Weights of a small mixture-of-experts language model, trained from scratch on English Wikipedia: vocabulary 16384, 6910 steps.
Below are experts of layer 7 (counted from 0) of a mixture-of-experts language model. Rows are named router (the router's row for the expert), gate (a neuron's input weights, with its number), up (a neuron's input weights, with its number) and show model dimensions 0-191. Each number is 200 + 40 x the weight over its row's rms, rounded and kept within 0 to 999.
After each expert's rows: a language model's description of what the expert responds to. This comes from a sample of Wikipedia text that the model never trained on.

# expert 47
router,224,206,176,214,225,243,258,173,221,206,294,197,232,178,186,178,286,147,154,150,187,192,184,257,210,193,225,120,189,286,135,211,129,197,231,194,157,174,247,228,157,197,166,194,194,242,146,222,290,196,172,204,225,182,210,168,138,245,190,180,204,170,208,171,197,166,247,133,203,228,136,189,221,212,176,162,165,164,142,241,174,192,213,183,305,223,196,187,222,220,168,243,150,174,163,215,161,201,129,204,146,167,187,266,270,253,195,209,166,205,217,165,183,207,171,201,127,218,171,232,183,187,236,287,254,291,277,158,235,241,217,184,172,206,174,193,171,200,155,202,208,258,212,249,255,211,212,223,179,201,191,149,181,189,229,214,99,218,163,214,214,196,186,191,172,268,192,138,160,226,196,124,223,244,199,252,160,177,290,145,243,204,299,293,153,131,177,248,154,222,221,196
gate5,130,181,187,211,110,255,188,205,184,215,136,253,217,218,158,154,262,189,174,116,222,186,236,184,234,197,172,249,175,168,152,259,221,204,270,184,176,214,210,228,203,144,235,189,241,224,180,196,194,256,240,155,269,185,222,263,207,253,187,213,143,211,209,248,233,112,186,154,261,225,245,288,192,169,215,150,235,149,196,143,169,209,221,258,257,168,227,125,187,219,264,289,192,216,162,197,246,272,234,230,247,207,144,196,258,199,149,213,245,174,210,217,122,207,250,141,187,225,269,206,216,169,201,238,259,263,220,146,223,142,143,175,164,231,191,245,154,173,166,106,172,253,167,198,258,229,218,156,194,193,208,241,189,183,221,173,164,163,249,206,222,230,211,218,189,199,183,178,205,171,258,280,183,255,188,119,227,172,253,271,200,229,228,180,154,186,202,252,202,268,148,192
up5,212,216,259,200,264,130,205,236,205,177,254,168,189,187,220,204,169,132,235,247,201,176,199,195,204,188,231,159,217,220,247,102,195,209,155,248,215,129,226,204,181,232,127,210,177,150,223,200,233,190,190,250,172,161,141,159,181,168,215,142,218,207,167,182,204,269,163,254,166,142,160,159,202,245,200,224,160,250,177,193,214,217,206,133,177,245,172,221,238,149,192,197,235,178,242,224,172,67,155,176,122,281,221,192,163,139,217,220,155,153,201,173,281,230,164,275,162,159,143,206,190,225,191,212,161,109,137,229,135,258,251,222,205,204,207,210,263,186,226,264,292,102,205,181,195,159,156,221,203,230,165,190,189,215,174,233,194,227,229,147,220,219,215,187,266,146,270,226,241,191,158,142,229,201,190,238,183,221,121,147,216,210,198,131,201,296,179,213,216,187,247,199
It responds to: Single letters like t, g, z, c inside names, often French or Spanish with accents, e.g. Cô-t-é, Cé-z-anne, Vol-c-ano, Dec-at-ur.

# expert 16
router,209,168,191,169,172,215,242,238,213,161,243,161,205,117,120,178,207,111,202,116,214,209,187,272,258,252,306,146,250,216,113,222,117,218,259,204,150,144,236,204,175,172,179,168,208,251,192,190,258,188,171,243,248,212,259,192,181,243,275,204,136,209,260,233,265,142,236,177,187,213,151,200,223,198,169,187,203,172,147,232,171,226,248,232,259,226,191,180,204,207,175,257,185,240,181,246,173,156,138,245,187,135,168,256,248,198,218,254,196,144,261,132,197,190,177,241,223,186,199,289,255,179,239,235,204,210,228,207,179,239,175,139,208,260,208,137,234,178,173,218,171,240,228,254,257,245,146,285,198,165,144,224,153,169,260,234,196,205,207,237,138,228,269,235,200,227,165,169,176,215,153,184,196,196,231,265,187,197,232,183,245,184,229,244,258,193,176,188,168,222,188,253
gate11,196,197,147,169,199,191,190,203,254,136,184,178,189,206,136,175,237,242,193,259,213,165,272,175,168,202,259,247,148,171,173,279,219,210,174,241,189,243,222,109,236,203,264,200,221,148,207,227,246,159,207,163,264,211,228,176,190,194,132,158,156,174,248,183,274,168,222,269,161,192,155,221,184,168,187,135,241,197,277,209,133,186,152,214,232,216,204,228,245,158,221,238,171,226,219,201,171,166,250,264,186,262,264,241,188,184,210,187,217,239,154,201,140,249,145,139,261,198,153,227,227,232,154,271,234,143,245,138,167,163,194,184,150,207,146,215,161,202,148,140,202,125,220,181,252,158,201,199,161,139,146,221,113,200,233,198,284,198,170,148,204,180,195,248,288,159,192,207,123,239,159,214,214,159,254,162,196,218,244,120,233,201,271,194,225,229,166,142,223,154,206,214
up11,238,222,190,268,207,200,209,156,263,260,221,151,169,183,157,244,220,288,178,162,185,241,262,217,212,162,162,191,198,194,196,223,249,169,200,299,241,181,186,162,201,259,230,186,174,226,181,216,163,300,215,155,179,235,183,194,229,202,233,241,199,205,224,190,129,237,260,163,162,180,161,168,250,237,277,219,205,170,166,185,250,197,212,196,245,113,177,133,162,171,182,219,214,198,169,151,244,205,169,167,216,182,215,141,143,189,217,182,275,229,239,197,223,214,213,266,172,162,189,171,142,237,261,224,209,281,229,184,217,273,276,188,203,117,287,218,180,254,207,160,208,166,261,193,142,250,128,186,174,120,218,172,237,170,206,260,224,184,180,248,240,157,269,186,174,262,259,220,193,222,212,219,132,204,224,252,246,205,109,285,195,208,246,227,135,225,162,190,229,164,155,176
It responds to: The leading "2" or "1" of years in dates, as in 2020 or 1998, plus sentence openers like He also, However.

# expert 15
router,192,197,221,162,184,185,233,200,225,178,282,199,217,184,141,175,256,124,136,113,230,214,170,228,219,253,233,178,203,248,175,228,162,254,270,235,194,181,244,223,140,165,141,119,176,242,166,176,238,197,174,193,212,207,256,151,177,204,194,188,150,229,213,255,229,135,188,197,225,219,196,165,234,221,157,204,172,147,117,206,199,255,240,246,242,166,151,138,230,159,243,181,135,258,125,224,180,188,105,214,167,177,211,229,211,197,166,210,178,141,210,123,176,226,164,220,148,134,238,197,194,128,261,246,224,188,242,156,198,235,150,141,124,189,214,172,166,161,132,282,176,212,215,218,254,280,173,264,245,171,190,174,154,183,197,252,117,233,144,168,169,281,192,216,208,216,208,182,142,147,167,157,200,214,226,192,162,216,210,202,202,207,291,220,206,146,260,206,152,191,205,250
gate2,263,154,206,187,166,161,267,237,148,156,217,219,202,209,156,211,154,144,271,228,201,216,201,246,115,208,227,310,225,199,192,187,166,185,213,184,296,188,240,248,185,222,228,225,124,199,255,150,230,136,262,203,214,156,248,161,193,223,265,248,181,190,201,129,210,227,267,163,152,192,155,198,178,158,132,212,222,229,189,180,264,181,204,200,214,192,255,183,202,168,140,133,191,185,254,267,182,207,173,169,195,138,174,192,226,206,157,220,165,159,243,226,124,200,180,181,251,259,229,170,150,95,254,164,206,215,163,189,205,213,160,272,174,171,210,211,209,237,187,187,200,223,198,199,281,139,265,149,277,182,238,138,195,232,138,173,151,229,178,246,232,233,154,141,212,194,207,194,210,110,181,210,175,203,209,241,227,113,182,203,132,177,207,228,209,188,174,277,147,240,135,175
up2,183,172,194,163,144,234,232,202,180,233,65,253,187,141,156,278,201,140,235,154,208,243,222,189,216,257,170,193,231,179,233,254,215,224,245,208,218,183,199,250,209,212,169,144,218,237,140,276,259,234,204,206,235,199,211,195,176,262,199,189,251,207,171,136,218,185,124,191,200,224,319,218,133,248,200,278,172,168,180,240,238,205,234,200,210,178,212,217,129,184,174,223,245,162,174,149,238,197,273,177,140,253,186,116,137,222,172,217,212,213,242,254,214,205,125,117,189,144,220,236,226,147,190,150,184,157,206,210,250,165,247,199,192,157,258,171,175,266,219,203,120,263,231,230,259,184,127,222,221,171,181,187,240,198,190,235,177,241,240,224,219,175,294,166,183,276,163,183,226,230,219,239,168,188,301,181,214,268,199,154,187,172,187,196,238,194,183,214,216,229,211,206
It responds to: Bare space tokens, and pieces ending in a space, that come before a number or name, like Channel 44, Gould 150, and coordinates.

# expert 3
router,158,210,156,212,185,230,257,166,160,178,216,165,223,155,154,144,196,129,200,175,204,213,155,310,273,182,225,187,293,322,161,235,187,237,227,165,183,136,249,229,173,216,131,112,200,217,151,169,274,205,175,232,196,194,245,225,176,234,207,227,146,203,242,224,247,182,260,190,207,223,161,161,198,181,211,182,148,154,129,198,207,207,237,213,258,180,195,181,239,217,180,232,146,204,194,219,211,182,193,254,116,179,153,244,203,160,204,199,189,233,217,179,238,277,232,246,194,191,232,265,216,205,282,298,151,183,187,200,155,205,138,240,188,144,210,133,219,195,157,222,238,264,256,299,246,263,170,176,223,153,170,218,158,210,196,220,211,229,157,239,204,242,229,240,242,171,183,137,173,207,206,154,198,201,258,221,180,156,222,161,237,260,232,229,135,183,274,244,170,230,236,249
gate5,172,204,265,228,185,194,206,167,184,129,235,211,206,151,180,271,183,137,240,169,247,221,233,207,211,207,191,121,236,247,163,208,249,256,306,218,198,204,236,277,152,156,169,204,142,212,183,168,227,195,189,283,257,176,173,225,269,214,283,163,108,198,242,152,286,213,157,212,286,182,210,283,223,271,194,199,227,207,179,191,188,203,187,222,244,245,154,163,269,223,215,216,184,273,191,197,225,153,183,227,179,245,178,221,116,159,227,208,203,201,206,213,314,220,212,198,222,185,201,227,223,217,227,165,162,165,183,215,213,203,274,221,204,161,206,204,206,274,181,263,142,273,227,300,256,202,243,203,250,231,233,316,176,152,218,249,158,210,293,151,235,195,215,191,194,183,210,246,224,124,201,180,184,221,227,205,200,231,208,199,215,174,211,239,171,207,194,234,237,193,261,203
up5,177,181,243,176,241,170,180,194,249,192,179,274,186,232,134,130,217,260,193,201,176,243,188,188,225,199,186,125,236,92,167,244,173,161,223,159,211,249,147,214,226,175,248,249,211,157,244,228,188,188,231,168,244,296,174,121,203,187,240,238,211,222,216,278,138,168,204,236,146,162,236,194,162,234,235,122,181,205,205,223,166,244,202,201,255,239,203,286,181,167,178,203,201,188,178,198,186,235,170,173,232,152,199,253,201,200,169,271,223,172,164,227,213,178,153,236,132,220,184,216,237,190,171,248,150,252,204,187,134,142,165,256,180,168,190,204,162,256,220,197,162,245,252,184,206,175,200,156,181,231,187,202,225,172,227,285,238,177,212,221,223,241,115,163,216,114,225,291,279,255,240,273,197,168,279,193,269,247,151,164,168,133,247,241,241,214,126,216,213,226,152,176
It responds to: Ordinal endings and words after a numeral or number stem, like th in Sixth, rd, nd, st, and second, third, fourth.

# expert 11
router,205,207,184,220,211,273,212,229,186,197,244,120,197,176,138,215,270,140,152,149,203,202,180,216,295,256,235,194,228,270,161,237,175,200,266,222,209,127,251,185,97,198,197,146,251,209,182,213,257,186,238,202,187,184,196,251,171,275,225,195,144,201,240,203,219,175,241,166,203,168,142,186,263,187,196,209,199,139,197,179,202,251,245,248,204,174,137,145,241,120,193,219,179,239,183,208,217,123,157,241,222,149,172,248,258,199,183,209,180,213,203,179,227,198,186,241,205,168,220,255,178,211,282,237,167,176,249,175,236,240,201,168,198,187,205,147,215,156,183,176,212,215,231,218,191,253,172,267,251,133,201,228,129,167,185,275,177,178,212,247,129,261,211,219,223,211,179,119,177,117,132,158,191,215,223,234,234,281,292,126,258,215,244,217,231,198,218,223,140,262,191,268
gate0,246,228,263,185,233,139,171,160,258,242,218,218,159,219,270,216,155,175,212,133,161,240,268,177,209,150,175,205,243,198,203,236,244,224,271,174,187,152,251,159,97,112,197,214,234,167,224,181,207,179,269,229,221,179,180,221,188,280,198,151,181,124,183,179,241,248,194,172,163,189,178,298,224,155,209,245,215,208,240,195,202,241,300,219,199,171,114,213,184,193,220,225,201,210,271,144,175,136,232,157,242,246,196,272,145,208,196,212,193,231,222,225,209,314,191,226,215,195,148,282,202,157,205,226,140,214,188,172,246,229,200,195,226,175,250,199,163,176,119,181,197,226,170,173,181,238,149,179,184,135,181,150,175,114,204,201,209,192,212,171,131,166,205,238,219,233,175,237,148,148,181,162,129,148,175,208,199,258,252,165,148,146,257,205,226,210,233,187,169,144,145,188
up0,205,186,195,221,272,167,189,229,229,164,221,285,180,263,163,128,272,212,235,260,195,174,151,207,200,190,215,174,138,151,262,169,156,208,101,228,217,232,240,210,272,213,151,230,226,161,187,226,121,202,166,202,134,164,222,196,155,167,179,181,196,191,205,233,268,153,229,176,240,234,148,90,201,185,205,151,145,271,160,176,179,183,120,208,174,179,198,242,184,203,243,179,238,194,218,213,234,240,183,249,168,178,212,252,200,226,216,253,169,165,227,133,135,180,166,165,190,176,245,129,214,204,141,162,257,218,190,168,157,145,191,153,202,222,225,232,211,267,228,187,224,207,200,214,225,191,177,271,215,252,183,221,236,236,201,149,163,213,216,112,235,209,225,162,167,181,238,126,235,165,176,276,275,222,213,159,258,177,146,207,314,246,226,216,249,212,174,169,229,292,212,259
It responds to: Tokens after numbers in census and statistics text, chiefly % of, million, billion, worth, tons, plus commas and cells in numeric tables.

# expert 23
router,163,181,230,212,211,204,202,217,162,150,242,176,195,145,164,192,227,165,174,187,144,255,177,283,232,170,267,170,213,213,183,242,171,210,201,200,158,149,229,224,122,202,102,206,186,219,136,219,203,175,154,252,214,172,260,176,186,202,209,188,181,264,277,251,206,151,247,124,209,195,125,226,237,175,126,229,165,178,158,251,176,264,241,181,266,186,195,161,186,168,224,184,223,212,157,188,160,155,208,215,123,140,200,266,254,206,187,213,215,134,230,202,212,240,203,267,247,186,277,248,215,132,236,236,157,205,277,164,190,251,227,198,185,254,195,155,157,217,142,196,239,265,231,199,244,261,163,276,267,147,158,234,175,159,218,204,181,237,201,253,214,232,229,239,233,236,185,204,178,174,193,141,249,218,170,268,225,229,241,142,246,264,268,273,252,154,233,250,178,254,229,241
gate1,177,236,220,152,158,315,211,147,154,206,138,226,170,240,206,178,125,173,145,173,190,165,160,114,200,156,172,258,233,231,193,194,143,155,197,155,208,224,229,163,240,177,204,202,221,211,189,300,265,175,179,197,238,211,139,266,228,239,236,224,222,201,173,144,165,187,230,191,156,138,172,227,233,160,199,198,223,150,226,173,229,192,255,201,246,202,182,176,216,232,150,259,284,194,266,128,214,158,176,235,269,193,209,221,133,137,198,188,144,236,164,241,213,230,226,178,77,253,191,245,199,207,193,209,186,90,210,226,232,153,211,259,272,227,147,188,235,194,223,177,158,217,139,203,238,206,217,221,219,195,187,116,226,199,198,227,238,263,160,175,236,237,234,228,211,203,146,208,233,163,172,283,179,201,203,207,285,167,189,223,220,197,246,182,169,169,235,226,267,113,145,189
up1,177,236,281,264,212,212,110,219,180,203,221,222,218,206,192,178,223,216,185,205,185,153,192,163,291,223,218,146,206,280,219,247,150,108,221,188,214,243,177,213,197,150,189,206,166,254,219,153,107,126,189,279,225,138,196,141,101,150,210,206,236,148,163,258,271,127,218,200,150,237,255,175,136,252,194,275,175,102,259,252,211,215,142,196,202,230,205,272,218,172,176,230,268,264,264,169,188,150,200,188,153,257,206,226,154,278,180,246,188,154,192,181,196,212,183,197,267,181,182,213,177,196,170,229,182,201,151,151,256,275,201,141,247,224,249,195,202,214,228,196,236,165,181,233,216,232,166,163,225,200,220,200,228,198,228,130,161,204,237,156,209,139,149,191,203,217,160,180,170,188,149,186,201,172,248,199,196,228,210,203,259,229,159,206,189,122,126,217,206,231,169,221
It responds to: Forms of be and have, plus modals, after a subject or which/it, such as was, were, is often, have been, may be, also pronouns it and he.

# expert 18
router,159,208,163,213,233,198,287,142,208,128,186,169,156,206,146,164,252,197,177,193,222,222,119,278,192,158,247,211,269,270,175,270,169,273,241,197,114,191,267,260,150,223,185,171,219,218,187,204,188,220,225,175,216,264,245,197,153,228,194,231,135,246,212,192,166,159,226,107,186,166,157,194,234,111,140,158,233,199,171,247,213,222,183,217,220,156,164,241,228,167,211,253,170,229,109,250,208,184,172,179,166,159,187,250,228,258,221,243,178,165,208,163,264,165,200,255,202,168,267,172,192,157,225,245,263,230,255,208,159,188,180,180,228,251,186,137,152,181,149,197,207,253,185,258,266,266,146,196,233,180,223,221,146,223,215,192,158,238,204,285,164,283,220,212,208,257,168,172,160,212,150,178,193,135,259,227,180,207,204,176,175,219,243,165,185,160,179,261,203,255,143,208
gate0,277,138,234,135,191,208,174,216,131,221,228,222,148,211,192,227,202,188,92,198,181,201,204,198,140,246,235,167,230,169,215,257,205,242,253,168,180,238,212,170,199,143,152,167,199,118,212,235,197,138,191,168,229,220,178,230,169,96,235,268,132,215,162,175,152,165,235,208,182,217,190,255,178,222,141,131,300,156,155,189,174,226,285,151,144,209,216,202,198,208,190,206,193,223,181,206,199,188,205,200,245,163,177,228,180,165,233,274,164,224,210,167,180,176,160,163,199,192,213,167,191,249,178,252,220,169,231,221,144,222,223,208,251,213,208,197,112,134,165,236,237,246,217,251,236,206,194,238,274,317,206,214,204,202,232,127,279,214,190,266,189,160,172,115,224,222,158,190,246,190,209,269,229,212,177,178,170,205,295,141,161,235,216,231,229,219,177,187,157,236,302,173
up0,150,234,124,215,179,157,213,173,207,158,204,120,132,163,177,278,218,155,226,206,171,230,161,203,281,173,233,227,191,139,171,156,162,157,156,215,240,204,211,119,140,195,255,207,217,271,233,223,96,206,167,253,210,192,193,153,265,209,182,191,286,171,191,264,273,217,249,164,197,237,193,238,267,131,206,241,221,245,206,150,221,180,228,184,314,195,248,149,210,217,234,174,228,228,186,228,231,202,154,166,193,213,196,148,219,234,210,177,271,237,220,183,162,204,220,239,223,223,255,210,220,113,194,169,158,176,171,230,257,131,199,242,170,160,226,138,239,247,238,210,222,143,255,249,134,195,215,227,110,212,204,166,171,202,167,211,209,126,202,214,202,138,219,293,204,171,192,179,218,169,225,125,199,180,267,168,208,165,191,146,228,197,218,143,175,208,232,224,259,242,157,225
It responds to: Short consonant pieces inside rare proper names of places, people and species, such as Ald-erm-en, Max-im-ian, Hill-b-illies.

# expert 6
router,163,232,248,257,195,238,246,192,195,211,254,200,163,225,196,197,272,122,147,233,200,213,152,274,212,205,241,135,238,254,148,209,80,227,264,220,217,105,265,155,163,222,141,190,173,222,191,255,221,207,224,263,245,201,233,194,136,214,219,262,162,221,171,242,190,168,166,153,202,212,171,178,231,150,206,197,196,155,165,200,139,226,234,238,227,189,186,222,249,165,195,253,124,253,108,194,147,190,175,212,178,165,260,184,179,190,196,253,139,219,178,106,169,205,178,202,206,173,220,243,209,186,294,209,253,212,218,177,174,228,211,144,155,168,169,195,184,189,135,205,252,202,194,179,226,252,175,278,242,152,147,227,207,177,183,244,207,222,147,284,182,246,225,242,247,202,241,177,213,229,126,161,225,209,212,247,218,288,205,235,218,191,197,229,179,134,110,264,169,255,213,203
gate1,217,280,177,251,181,183,208,181,194,300,162,116,213,203,217,250,251,138,134,147,226,120,167,225,231,175,204,174,192,187,156,227,147,284,145,111,166,176,162,178,140,152,143,236,183,252,213,192,272,114,158,210,169,194,199,218,211,201,153,214,251,184,206,222,300,187,198,156,210,243,213,164,256,233,195,224,207,210,189,200,172,188,197,266,197,204,166,267,235,136,231,254,211,184,176,191,243,187,167,129,223,225,190,185,273,170,289,216,205,219,143,214,163,246,183,183,232,159,191,163,193,212,266,194,236,191,263,222,242,180,255,180,145,263,162,227,203,133,153,177,233,190,184,205,197,165,187,266,178,151,224,217,195,225,189,235,216,123,161,166,221,280,152,131,256,166,166,159,179,188,160,247,234,182,95,251,224,218,250,233,218,206,151,272,178,207,197,194,225,216,210,225
up1,204,213,214,163,186,240,201,204,229,115,207,267,212,196,167,168,163,250,239,261,207,248,228,171,191,189,130,214,217,199,226,149,269,167,215,201,221,233,183,190,247,211,342,160,245,170,222,142,60,246,195,178,200,180,194,189,258,227,187,155,139,204,239,172,166,249,259,235,204,159,266,240,178,170,229,193,214,162,218,127,179,218,191,121,176,186,186,117,239,241,218,177,236,193,238,175,172,235,231,273,126,231,213,216,175,205,192,157,176,173,222,189,249,152,198,174,191,229,261,218,207,263,174,215,162,178,188,205,215,209,193,199,203,183,259,170,240,250,236,235,157,159,222,227,221,204,190,151,199,211,243,202,263,150,149,149,157,235,243,239,253,246,222,171,127,284,230,211,197,257,224,220,126,135,287,184,218,142,150,188,198,247,297,161,196,180,251,171,253,191,197,181
It responds to: Word pieces and labels in census, election and infobox text, such as commun, umbent, Personal details, % | ±% |, historic.

# expert 49
router,213,184,242,237,180,194,269,187,171,208,229,160,141,204,203,162,214,177,156,214,224,251,193,257,182,238,248,151,249,250,168,214,157,212,230,271,171,188,210,179,160,178,162,185,194,224,198,178,215,226,193,238,229,239,178,183,130,277,189,259,112,259,216,233,171,126,216,201,155,246,142,213,218,182,229,209,230,142,128,249,225,234,200,170,207,244,176,184,256,115,175,220,173,264,238,193,196,98,192,263,145,166,208,270,222,180,248,252,136,192,201,120,181,205,231,207,121,189,253,204,176,127,192,206,193,266,251,159,184,242,152,132,188,187,187,125,185,168,185,175,173,270,222,209,273,253,161,180,254,214,180,248,126,154,229,182,202,236,87,248,195,216,235,229,205,177,188,129,179,155,203,171,201,214,260,254,189,239,203,212,274,208,243,239,221,211,168,254,121,212,219,224
gate0,227,180,142,188,190,217,155,188,184,235,228,215,193,211,256,224,214,138,194,122,228,217,185,150,216,190,269,83,153,261,192,169,155,212,283,188,188,172,196,206,247,235,172,212,263,246,209,185,266,246,208,221,246,222,205,193,184,245,276,253,163,146,234,146,94,228,211,148,166,217,214,179,175,297,195,189,213,281,173,267,131,205,168,205,184,161,164,206,227,167,178,221,272,159,149,249,250,135,144,236,192,209,223,194,201,234,167,209,133,188,288,203,168,160,152,172,175,175,187,98,235,211,197,147,167,172,246,260,252,256,180,185,229,216,200,246,178,188,225,213,223,160,141,158,231,248,137,223,171,269,194,182,178,147,204,189,230,265,272,142,212,217,190,215,212,183,139,155,264,257,186,219,262,185,199,226,195,252,189,181,167,209,129,165,200,214,234,234,182,215,209,254
up0,205,183,220,197,209,203,194,217,247,207,199,240,225,182,212,223,207,127,223,168,144,224,214,166,208,204,178,170,162,253,222,191,223,212,128,175,168,234,261,150,199,186,177,178,254,174,177,271,158,174,236,155,237,143,248,205,225,168,248,265,226,188,205,193,170,194,196,156,193,189,209,141,209,207,169,192,249,263,283,221,195,198,283,139,200,191,139,205,233,197,223,197,235,185,197,225,226,69,203,188,204,124,162,163,274,213,250,227,231,165,237,233,203,164,252,157,210,125,139,146,226,214,195,176,180,138,260,211,155,192,279,207,202,207,178,192,234,208,274,190,148,146,155,195,148,286,135,202,224,218,85,240,156,195,253,177,246,197,241,85,199,247,201,197,212,94,177,232,187,120,222,148,240,199,189,206,184,167,211,186,114,195,250,175,162,144,162,216,237,222,140,236
It responds to: The piece ip and similar fragments inside names and words, such as man-ip-ulated, Jun-ip-er, plus table bars before numbers and coordinate primes.

# expert 58
router,233,157,173,245,186,233,187,228,214,163,193,143,238,177,179,172,263,127,183,150,202,208,157,258,245,253,252,174,213,255,163,242,184,261,244,207,210,121,267,240,210,189,173,157,237,188,189,221,228,162,218,224,222,281,239,186,176,208,249,188,196,295,205,247,228,142,199,172,234,183,184,177,224,210,165,194,175,162,210,182,182,264,242,234,200,171,215,180,221,90,228,265,126,220,172,181,175,185,163,243,138,192,133,250,257,220,185,222,130,144,244,187,176,205,191,211,211,148,228,240,213,179,258,213,256,254,274,127,174,285,192,140,160,232,248,130,145,149,187,238,260,243,192,272,193,279,120,250,212,159,186,269,191,172,237,199,190,217,192,150,172,285,211,188,161,186,220,168,157,108,199,200,250,207,207,212,222,248,256,212,220,237,230,217,224,217,260,170,214,249,210,204
gate1,268,210,174,178,159,184,242,194,204,189,256,133,172,212,163,235,278,212,256,222,170,210,221,150,228,232,251,226,166,213,209,161,186,145,221,179,201,147,222,304,267,190,196,198,235,196,183,168,243,279,226,277,200,221,154,228,221,268,218,151,183,199,160,190,206,196,235,237,219,127,247,250,233,183,227,145,152,208,141,220,217,256,144,179,152,164,145,195,163,198,140,86,135,137,213,225,200,180,156,185,307,149,207,119,249,221,190,193,192,191,158,217,211,197,147,186,200,226,295,142,164,227,254,178,204,198,176,176,225,201,151,265,184,178,197,229,160,247,214,193,249,145,187,190,158,227,239,243,188,221,273,257,170,139,265,192,220,202,211,241,203,183,145,136,198,239,139,237,166,185,191,206,149,279,232,231,179,191,134,174,218,130,164,159,182,167,242,193,183,264,183,158
up1,176,183,219,197,157,163,201,251,189,190,178,192,195,157,190,219,173,259,174,186,126,215,175,211,236,222,172,164,257,212,254,173,179,221,179,213,141,248,207,180,153,224,208,119,223,199,263,215,184,151,149,262,254,207,272,195,195,191,263,253,216,182,211,162,156,181,223,170,161,166,138,204,193,185,165,237,208,195,219,255,229,202,172,155,173,213,249,210,175,123,255,254,257,198,267,244,193,221,208,187,120,243,172,203,200,247,150,157,111,248,173,118,169,240,305,268,148,188,188,137,204,174,229,173,229,185,223,235,203,258,287,208,201,229,128,226,229,125,163,161,219,163,140,217,256,124,195,179,232,148,129,206,247,243,193,233,207,161,263,233,242,163,231,220,240,204,170,160,246,218,189,226,200,184,167,224,126,116,215,246,241,230,220,281,193,266,204,142,182,158,198,124
It responds to: The prepositions of and for, sometimes in, with, on, linking nouns to complements, as in charge of, genus of, seat of.

# expert 38
router,249,191,219,206,191,224,246,196,174,199,215,200,185,122,122,192,170,197,161,195,236,212,161,245,188,191,201,265,228,258,184,278,203,258,249,207,157,158,217,238,121,152,111,195,225,192,128,228,204,174,154,222,212,217,174,244,200,197,282,229,164,245,243,235,262,162,276,165,240,205,191,200,267,144,198,164,167,154,181,195,177,201,167,257,234,179,121,176,341,187,207,266,126,235,141,189,203,195,181,234,167,161,194,205,237,175,208,205,185,214,197,89,242,162,170,208,203,165,241,364,170,144,248,246,214,257,296,184,197,217,176,214,180,238,224,174,225,213,178,215,211,247,242,251,254,207,169,219,196,158,191,240,120,196,195,206,203,190,143,249,232,208,194,212,184,214,198,148,168,182,196,141,191,195,171,237,176,167,214,210,245,220,242,273,201,156,161,247,202,228,218,194
gate1,232,207,243,204,146,243,229,187,221,212,185,241,203,212,178,219,184,234,211,160,157,142,181,216,184,205,234,188,222,244,132,241,234,211,175,171,229,156,208,199,237,221,192,130,181,225,241,152,198,287,239,160,225,275,235,156,173,172,188,181,140,160,104,242,198,231,265,159,162,271,140,181,177,180,234,207,193,238,195,139,183,213,141,186,240,133,180,223,162,211,201,121,302,162,144,224,249,238,165,229,156,205,138,225,236,230,275,224,224,228,216,198,273,212,181,253,118,170,139,234,153,226,210,219,162,147,165,215,262,181,181,184,197,183,176,109,250,171,146,82,163,151,297,194,241,181,197,167,201,183,204,170,205,231,232,269,134,190,266,262,185,225,252,191,199,140,220,188,184,205,216,140,251,197,228,280,173,197,172,158,239,214,174,258,214,207,143,233,155,208,206,209
up1,238,227,157,173,196,231,158,201,161,207,224,163,159,185,212,206,184,187,184,266,163,220,218,230,222,150,204,138,277,247,192,235,213,233,197,196,229,148,220,164,203,217,141,224,168,203,209,266,211,193,255,161,259,162,229,106,171,260,174,281,222,145,164,165,148,218,301,161,165,188,231,194,199,173,270,152,183,157,177,241,186,205,145,150,206,174,200,209,156,155,190,240,131,199,221,232,257,251,281,175,148,228,206,236,260,201,180,251,201,307,196,226,115,174,240,150,138,163,183,260,165,245,194,216,239,180,151,212,162,163,104,183,217,142,143,130,214,172,213,282,127,249,198,241,185,247,177,171,188,207,212,231,225,190,234,216,139,222,255,180,229,179,146,221,211,209,261,177,200,205,237,184,194,92,176,163,171,165,150,174,205,179,147,262,172,263,189,241,168,231,168,198
It responds to: Mid-word pieces inside Slavic, South Asian, Baltic and other non-English names, such as Kuj-und-žić, Tamh-ank-ar, Lar-ss-on.

# expert 40
router,205,205,193,179,181,195,197,200,221,179,162,178,161,172,178,131,180,188,163,169,163,251,179,223,189,270,266,176,259,287,168,216,156,188,232,136,190,129,232,205,170,182,170,107,203,269,151,174,267,150,197,197,237,248,287,179,183,290,232,190,190,272,291,238,169,181,275,178,207,205,204,196,257,109,174,226,165,161,207,237,151,229,262,279,220,236,209,212,247,139,211,286,127,246,186,226,145,150,166,273,156,130,203,235,187,218,197,206,229,195,194,138,212,229,212,226,190,137,232,244,162,133,281,253,269,224,221,183,175,248,187,168,222,195,219,165,206,189,177,231,239,199,206,226,227,270,134,241,263,91,160,215,208,200,215,194,167,255,239,216,206,220,215,171,225,196,167,201,201,85,202,181,215,225,209,209,247,217,218,205,237,167,216,198,222,171,200,208,159,183,181,212
gate0,285,255,218,153,199,204,258,216,164,211,170,232,213,203,211,170,201,162,175,208,133,182,195,183,241,234,165,235,219,239,276,182,161,214,246,159,168,157,240,119,144,158,171,189,194,218,164,215,274,223,126,199,191,217,196,252,196,147,214,194,218,168,212,230,189,206,153,81,236,133,156,202,194,227,147,235,205,199,164,219,287,213,234,243,182,122,138,230,197,272,206,177,275,145,242,214,231,158,194,190,111,175,203,210,262,189,153,116,223,148,207,188,182,156,247,276,190,286,192,241,252,135,172,190,110,211,235,167,238,188,187,220,125,115,215,139,214,176,152,172,204,261,228,232,196,215,178,266,214,211,202,162,174,238,166,223,186,177,162,195,209,189,220,211,132,188,162,162,239,108,181,234,232,211,219,171,285,215,209,160,205,289,198,148,215,185,174,223,228,185,197,226
up0,242,279,178,188,142,160,214,223,169,212,232,216,171,171,247,260,202,199,241,204,157,173,222,318,257,197,183,218,170,192,217,124,163,181,182,228,160,178,257,156,226,211,178,201,211,208,257,125,276,202,134,203,215,157,204,201,111,224,199,185,157,177,223,212,142,228,206,173,168,139,174,237,190,154,197,185,246,162,160,238,177,182,179,188,210,140,203,187,126,238,232,131,236,202,211,279,193,176,147,225,115,207,235,203,266,219,133,172,234,150,183,172,170,205,187,201,179,227,159,197,238,187,161,170,187,165,173,142,249,159,213,244,161,151,193,203,254,148,229,144,163,184,207,237,118,226,230,239,196,226,273,160,103,234,204,223,124,134,202,167,133,226,207,240,196,180,109,130,198,163,152,233,161,168,166,190,284,212,198,136,206,250,216,197,203,96,170,222,228,170,242,186
It responds to: Prepositions like from, at, by, through, during after verbs such as signed, played, held, located, e.g. on loan from.